Below are experts of layer 6 (counted from 0) of a mixture-of-experts language model. Rows are named router (the router's row for the expert), gate (a neuron's input weights, with its number), up (a neuron's input weights, with its number) and show model dimensions 192-255. Each number is 500 + 40 x the weight over its row's rms, rounded and kept within 0 to 999. Numbers have three digits each.
After each expert's rows: a language model's description of what the expert responds to. This comes from a sample of Wikipedia text that the model never trained on.

# expert 26
router:459501523501519450507567497472484546473479492582530507504494425401536553481488434511476568521483532519535545558456410519513541535481550471514492522483520543515539542491510524524476489559499481
gate0:528508539488450477538447487475408458509468454477436464450499508444499563509486477523481466481526543576505506527500536523563439518506503506461480562500512447550463493488477521499541478501508470
up0:566532568501444465564512463497471512531570490480452524479531536460481534481524485517439404496527491487523458469463506442499486533509534526520496513545511474519398536574428470489500500535517456
Determiners and list dashes

# expert 4
router:493462551496467513544457480550503565522480455529515532484482473484533491548451461536444539566493482517491491524513531482514574541523575458500520499459484503429528537474521550478504549527513489
gate0:412490487527534503456547474491519525503416438505465514492486434437487556509463587551487554478504477500473458518495467461501565531445516503505533481476532501544527476439447576439425539501492477
up0:401564503486499447454496533561560541518433490535473470556548481534539519520492493479514463508504453419512489505504440309466524511509532535533473426427533493492529452435451473525452505535599531
Row and list openers

# expert 11
router:507430509517502484486528526440529520507510519539551512469488489499388535557507531476508504469495478561595484512483525484443575480518471535419478488564486550508513426466482498464402539524537445
gate0:468551510543496463512494458438554518538473524557516530402499509511413556494525559508577497440433567547493534498492488439509446541504458472484460474554512493405469580492464447515524471558487495
up0:465500462428521522494463485473511471505515409471471593406550526538510454492472513500519504517470466518503517465473423523476555486496484528500486464536478524512530437534488481479506559418521497
Mid-word adjective pieces

# expert 31
router:488509513520486465497515438452476525589483503479460568515533446514443511467497418491515484558437532525445545525449488474574519507441518487574477523485554488522502534514486458500585503533567465
gate0:529522457496505533510497537553507460582510451501539554574556520503506512547556497509509490486472483465503530555460502560513445544510506496478486513487499442497520487499535483497522475470442471
up0:442498477522459601563531495507499445463488497511527498520472510602445450540439482529536488470422501517495496509464535524566458435454580524531503515480475543486481482455531506522493453471514498
Openers and name starts

# expert 20
router:455512526501529418405500568372412547556520523498377529462537478449501498504413505495513446485525493472519432497502519567495512492466545548450477549555530494544529575444582486579478419466516500
gate0:514527519513529520487525489436555532555502490444506562458447375490574457416490483549524440498532467549505521499476534428470560517487497523490509506511513549498514486504508495541483518508548526
up0:508484454416596477559492542495570550498515454481538463491534539502455477556573517441507487483458479496491433471541467542417457515499495479537482507498464467483462443503505515496539517520522471
Word-start fragments

# expert 2
router:510512531483541504484503503366518501558457486452501529484524454458396570467500471441509463498530472483468488548459437605496446566497472450544473560526512503490452491511508473506556533507515515
gate0:512544529546478469525569487519428536449484425438539579498493517501493436459502444449557446489490497544469562543468483567519467519481514501572474568528574466487508463515546460500467503477502512
up0:454434509522536518597499480518512471458507442523552436490526531513493526506396473546470525500553454502527537533478495529576464450563522551535453570453509458494439437496527469491503454574555557
Section headings and breaks

# expert 24
router:547467507485462565451508574430544451498550460470492544503485366452453529562485512463500484484537439571530463508500440555506501521482534521479457465563528504457466548504582486507481538461481426
gate0:499539570455426488489478468469567454564490459577488518545571490467485553557481568510510514501494468475537547508461528531527462504519523479560418513453525497581409476471473515540527506437484470
up0:539552493505459543466512507511536429487481490518538520540528457584486469578548512533495445468471504466578497566490489497502501466419527419530433531498522506502494529561429545477508517529485439
Plural and time nouns

# expert 10
router:504451509530532570473526547523491503507486600560379532431408518545427522519475513520415476490521453574510458560539519526460588510491469487567471522479504479424474492521489501480598548566508529
gate0:526472471504559450473515456561531527521460443525545476463500532521467546480453381531485504473465441606615490529495480489453441569581520489489445497512436499477534463512509499472405474473511556
up0:467475498513517493484516509514538518518550527360484494508456532519507476464490518509577574578525506499503542550511481529534509567458489487475501556474425464468508471525490504584461510520544522
Asian name syllables

# expert 13
router:531465464499499505444533538512431454512470545538449489389387489501473511516490519587409433544507484516544442511470475539431492511460505506550511539506451561396496511474468460495568541480529484
gate0:503490478483477482436484469502504493530481510491511401514491499478490489523478529451500469483501508495508514505446524498545526483551597445545508471525548518474555567499495492507510483505493524
up0:485511511493489505474490514541479492500515629447488508514506474499479484488485491545419432441494459592489501582573447482459557549409465465452492534455493461439476546464474547513543524537509466
Surname endings

# expert 19
router:508455537548470463502466526399506504492532507463519486444475455423517523496410490518505536510554496546489462540474488537472534533512492556460499472545504499480552558497539523549480519503576454
gate0:475533550531553491444556523511476500489515513454446553419491572493529497530461480468451528531414485515456507520527502537398587505523461534467512485449553500426433451451517581506479515567474525
up0:454524515471465479507534427530536459494541490481504470528460519469459414572515551531506481609457504494439533486500492543456397592556480493484486511534556560492440495514561541488422463497450474
Role and thing nouns

# expert 1
router:485449517494536484503532537422453505513527530522463506493520508453426551485523484500516439403473463528521509511498496522510582503461491541423414508543446478501565455520527503568503523458542442
gate0:467486513524479538529506569454496477444498506460555548417386546562509523456442489438566517527506495498490471486507454483558523530531499454570492504448494549477469469484484498565479464622506440
up0:539444516541484505480467509507428489509480474534500543463518489593498551518442479498531494508419479558465541493497438568522488559475528486533535493540454487532462512526472493539481474491587553
Mid-word verb stems

# expert 17
router:436495491524485466504428558478489521487529541474479505492467493487556525497425488533453407570598521459507432525434453570494472464448571538538496557531484563517541611479539506519522503480504507
gate0:594446444486534541477405525437498537527454450503590451563474490476501547481481481470478579554548451459476500430450503572508493454499532511522470505478434511455490507543548455467507473512488523
up0:506469471502434458462464515533416518433558517452549555486482469518553492582450520487467528529525472518458570506512566436586423471466533440512464571449466609559581502475507494475511476535484525
Place and institution names

# expert 27
router:460473591511529543493473512484495508465485516579539534535569461480513542539525430548449462525511515531459473519524411487500506445484462526513473521497450525463498490499538573486427523515533473
gate0:519549457534579526500463490576520470547548569536493525518496475519521535520456554504440498526448520541472440470407482512427485544443550535488548474509567482508642555524527484553428459450566425
up0:456573481508485506502496483506427503532510458507491543513505571513549523460602554523486559510441484459473411507518497505468598521508519463489463476447516481445494516496462512528516573501477535
Numbers in data

# expert 36
router:432474576556498524497477488424574569461447502496477526431501495527458582612480517525519409595562441531534576497492444478457507506490472500526478453517503472469484432502504499559558468470504534
gate0:514488583433432543491565502441501528464470574465494561537454457460513511580486432571510498514541418495486474494526544523513510507490525521445503435470419525526520390528559539504550564514480515
up0:535521490453515450447543492576466500518504617478537504523546563509549437551513479530487491461410461493473450473468551490482529469517579442487483564452491538423509501491512488435429451550406514
Line breaks and prefixes

# expert 7
router:496504455501520487546559510539417516566516574502447537514542482563429477546465437559456508507448502522531477539509541498519554477521443498574469586519392560504606539449437458462552533544525520
gate0:491539455471507452475460470536518540533482500569525505511474522443555462456478479518474456473509481409463521505484505468444414480456468581508501472504452575427455484460498590469511471470528429
up0:489483483465468510478513488550547466591427527524528494515438497506543497521512489499484519515502438553572473465478520429538481481472444503496467531488480476488428492438529628549526495536542473
Mid-word name fragments

# expert 21
router:521496515638588510504524616480521453534504507515468530500484427552492504501489518518500470470515494518488486449443416552468461529420496491429485564514512513526547487459497506564514488504506531
gate0:491477482479535543512595502465476499523523527490478604541463456562482541496454507507507525562508453526527516454492500524533425438457588502502484549492462456523476508498484507522510509538503505
up0:474500550570457484535452527573449468521542524548522483560443539469541488395551516564462492492511542494545545491496477514510470526548491513502487526456539492534516529461469483518446551534435523
Table and taxonomy markup

# expert 34
router:426511502514546493494505477437501483523526500460506519490411495398528514484478433552451516481549529536457487498440483455477536521485477575539448484555491507479524491483524566524531521527559505
gate0:541478525601511585559519507485533501481459464466467510511465491446498526460504547525513526531489437526451496501514513552620468515497467558559473514544429498505497464483469497514551515504503498
up0:493495519573468535475469521509492518525509483520423574509439531517445553508511491428507484535523530478568520480490407568464474477580425515539525528476510506455491575487509504482521535493533493
Word-start pieces after articles

# expert 33
router:521522528491501512497456590488411488501476458494469524540546504457487498507405462475501527468527529492602479518511539575474562529423449503561438563536431489412553518502486560473501495466503463
gate0:477499465539520542576493491508501459523539510556493488561477545474486570424472475486448521495547487546540553484459510548420514479502491507506494503507487481453513473545474546503480523477498536
up0:477479471508443519495549426528557511582553535484529512494476481550444445503493544430570526510471548468526559524485536457497475517503429508509632510546537494572511566519555494533509509503516495
Formula and code symbols

# expert 18
router:511483515573530502456487615493412485508533549525463518429439501487479477521440550575432508500508459528521440554433527535465503489457557510541451493514451607465497425431534493511522501550588527
gate0:467512430547448414452534495494477515500510421554421520442383540498457454489401465496501558526475469557490472467462516461529477528516485557425472441455483446535496502520411554505480480527514556
up0:529495531448473572509463542551482519511513461530464451455499567490530453579537471495493487462479465511478489588494478519464498580474481555469492514550508455533585490475518466461560510526544429
Romance-language word endings

# expert 37
router:494493486549557476483529471489520512476451522564503526436464432400437562565518458503489519504522505555588509540519419523488521508506493467475482481522496569498512518490542510518420495526496520
gate0:524497465450512513554519566514530494509386585463501539508427431562462480485549507445551469506524542552580555416465466474534488451506501502413470503461442524549472457481573503492550545429470486
up0:472466469463528460519464541490541416507433547450530476524454444442536507471466505473564448491525478465466473518478562429464501496501478535537458484492481484456530488401520458478566473490476569
Determiners before nouns

# expert 16
router:529442501517564504472492479529512531481405512523439476542472539401493571476466480533504525523548482518473549496535486525529509555454538513454488539634482570466514544421523528498457544534555459
gate0:555502481565545539515492580486482442495426479483556477443452421477448523498509416516504447435503469486472525504570403526506485553508499539479505531427496505545551490464527491482464464504523549
up0:488470504510440540502508376508509546446533451507503442509491426496472474500481531548503469492490409443490529461532508465482488599433499513439485495528501536526486478472423530479385551445451506
Commas and conjunctions

# expert 0
router:515472551507471488511461530506577504441460481442553527554562500512505490552519398506455572508452516536461517483504451501506484510491438492463498601571511516472502429466465547488459512549466563
gate0:542478524542482517528503600515507544502440504495480412482511451525409467466502477474517518479499436486442553462558565488459508496485577435518556460515510490369497473520549397518514537464513513
up0:478497491462479500531539493505517514472481477432444522514505529447514525526517460424511474527461425467491473584491504515517516558494416505379611535556481523540522511516448469528491510514547521
Digits in tables

# expert 38
router:473492607499511452513484468525441563521485529481482532508494538465527462533472444500422475515470492516591556502563499545531591583493490471550423561551441494532507493476481558530515511486539480
gate0:576486508463509493509547479533490548563454516532534545538525444513492484503521485462600472475508508459520501458514475528540531564510564532490487500469526483471498557524543513570537493530483542
up0:518564495507504481449529485545542503518509448600465521566454530478518493465465532593473483463511542472461510496527456546506533517535526506463525498473465469490464521471513504546468490552546488
Field colons and separators

# expert 22
router:391503473505391510548480550478554467555449511434561517519528538485500488526527444571400561477483493516482476495502485474503536496539494496506414560497459484475590412498433622506449547588556477
gate0:491483470522448598433508476510539425487512520502536513519546488481524559448471489548531529551511503496496531517522394491464514565446521435532499508464455511502469494471518513490485485559577465
up0:470481501503461550445517472504490483503494488558523484543544502513493453537482440584460480506534502525526538514498539501508551495439491437508570502512516465431476479518559523538508493424465466
Numbers in table cells

# expert 39
router:511525535476494503468492448499567502562491493517468436537494512514454478476482484458544541483539484471620476514460430588482490467502511497524442527540521602515587515502494495500556507515525512
gate0:444547523499543523468526449545581510532494489507461546458507486475506471526490515497559514453486506518462544511494498526506525488525495430615440474501640528578510575399547548502480539454418529
up0:456550544515472461474547497505474508526460496549431446539417472534513515495437539471520489548523483498538518502537400465513553520484464436474464523403557542538530532470525518383538506500513526
Conjunctions and clause starts

# expert 12
router:528484535493443494483468501443538471466480516476467552439528470504473516574481477508493522482561441566517497501544520467428488495464561557513471457507562453484493587509587497548580485451544439
gate0:499483547498559472533508537507585520553514530422511485477415448464483474536494468450515462523603385468492507481504440462463548563511478460473478452559537542459473438530567500472520416496462537
up0:457431458513431463526580533493473482527556527483487445516416417533462460476447421368454470504460430488532540450423550525499513491536489470471526516518529524546489461481558457492481543487530530
Pronouns and head nouns

# expert 35
router:505478522488480556493493483480550530531430532502438572562497477477527498478513432473408518554546485503505452547504488489534519527544447538489478522519435503486530506490520569513521565539465443
gate0:466486441540525463486507492551426541550506510454449474435541406478479543549546505460526516428528537542512456495470483456507464565589486504554544491500493508521457490554473463517536502550499544
up0:517479490500404508484564594463504564486521511538526515496470528413501532500438523496510531556540543461428481578519483537480491541472462560489454488472470504568519490577500569504514498402507412
Years and lifespans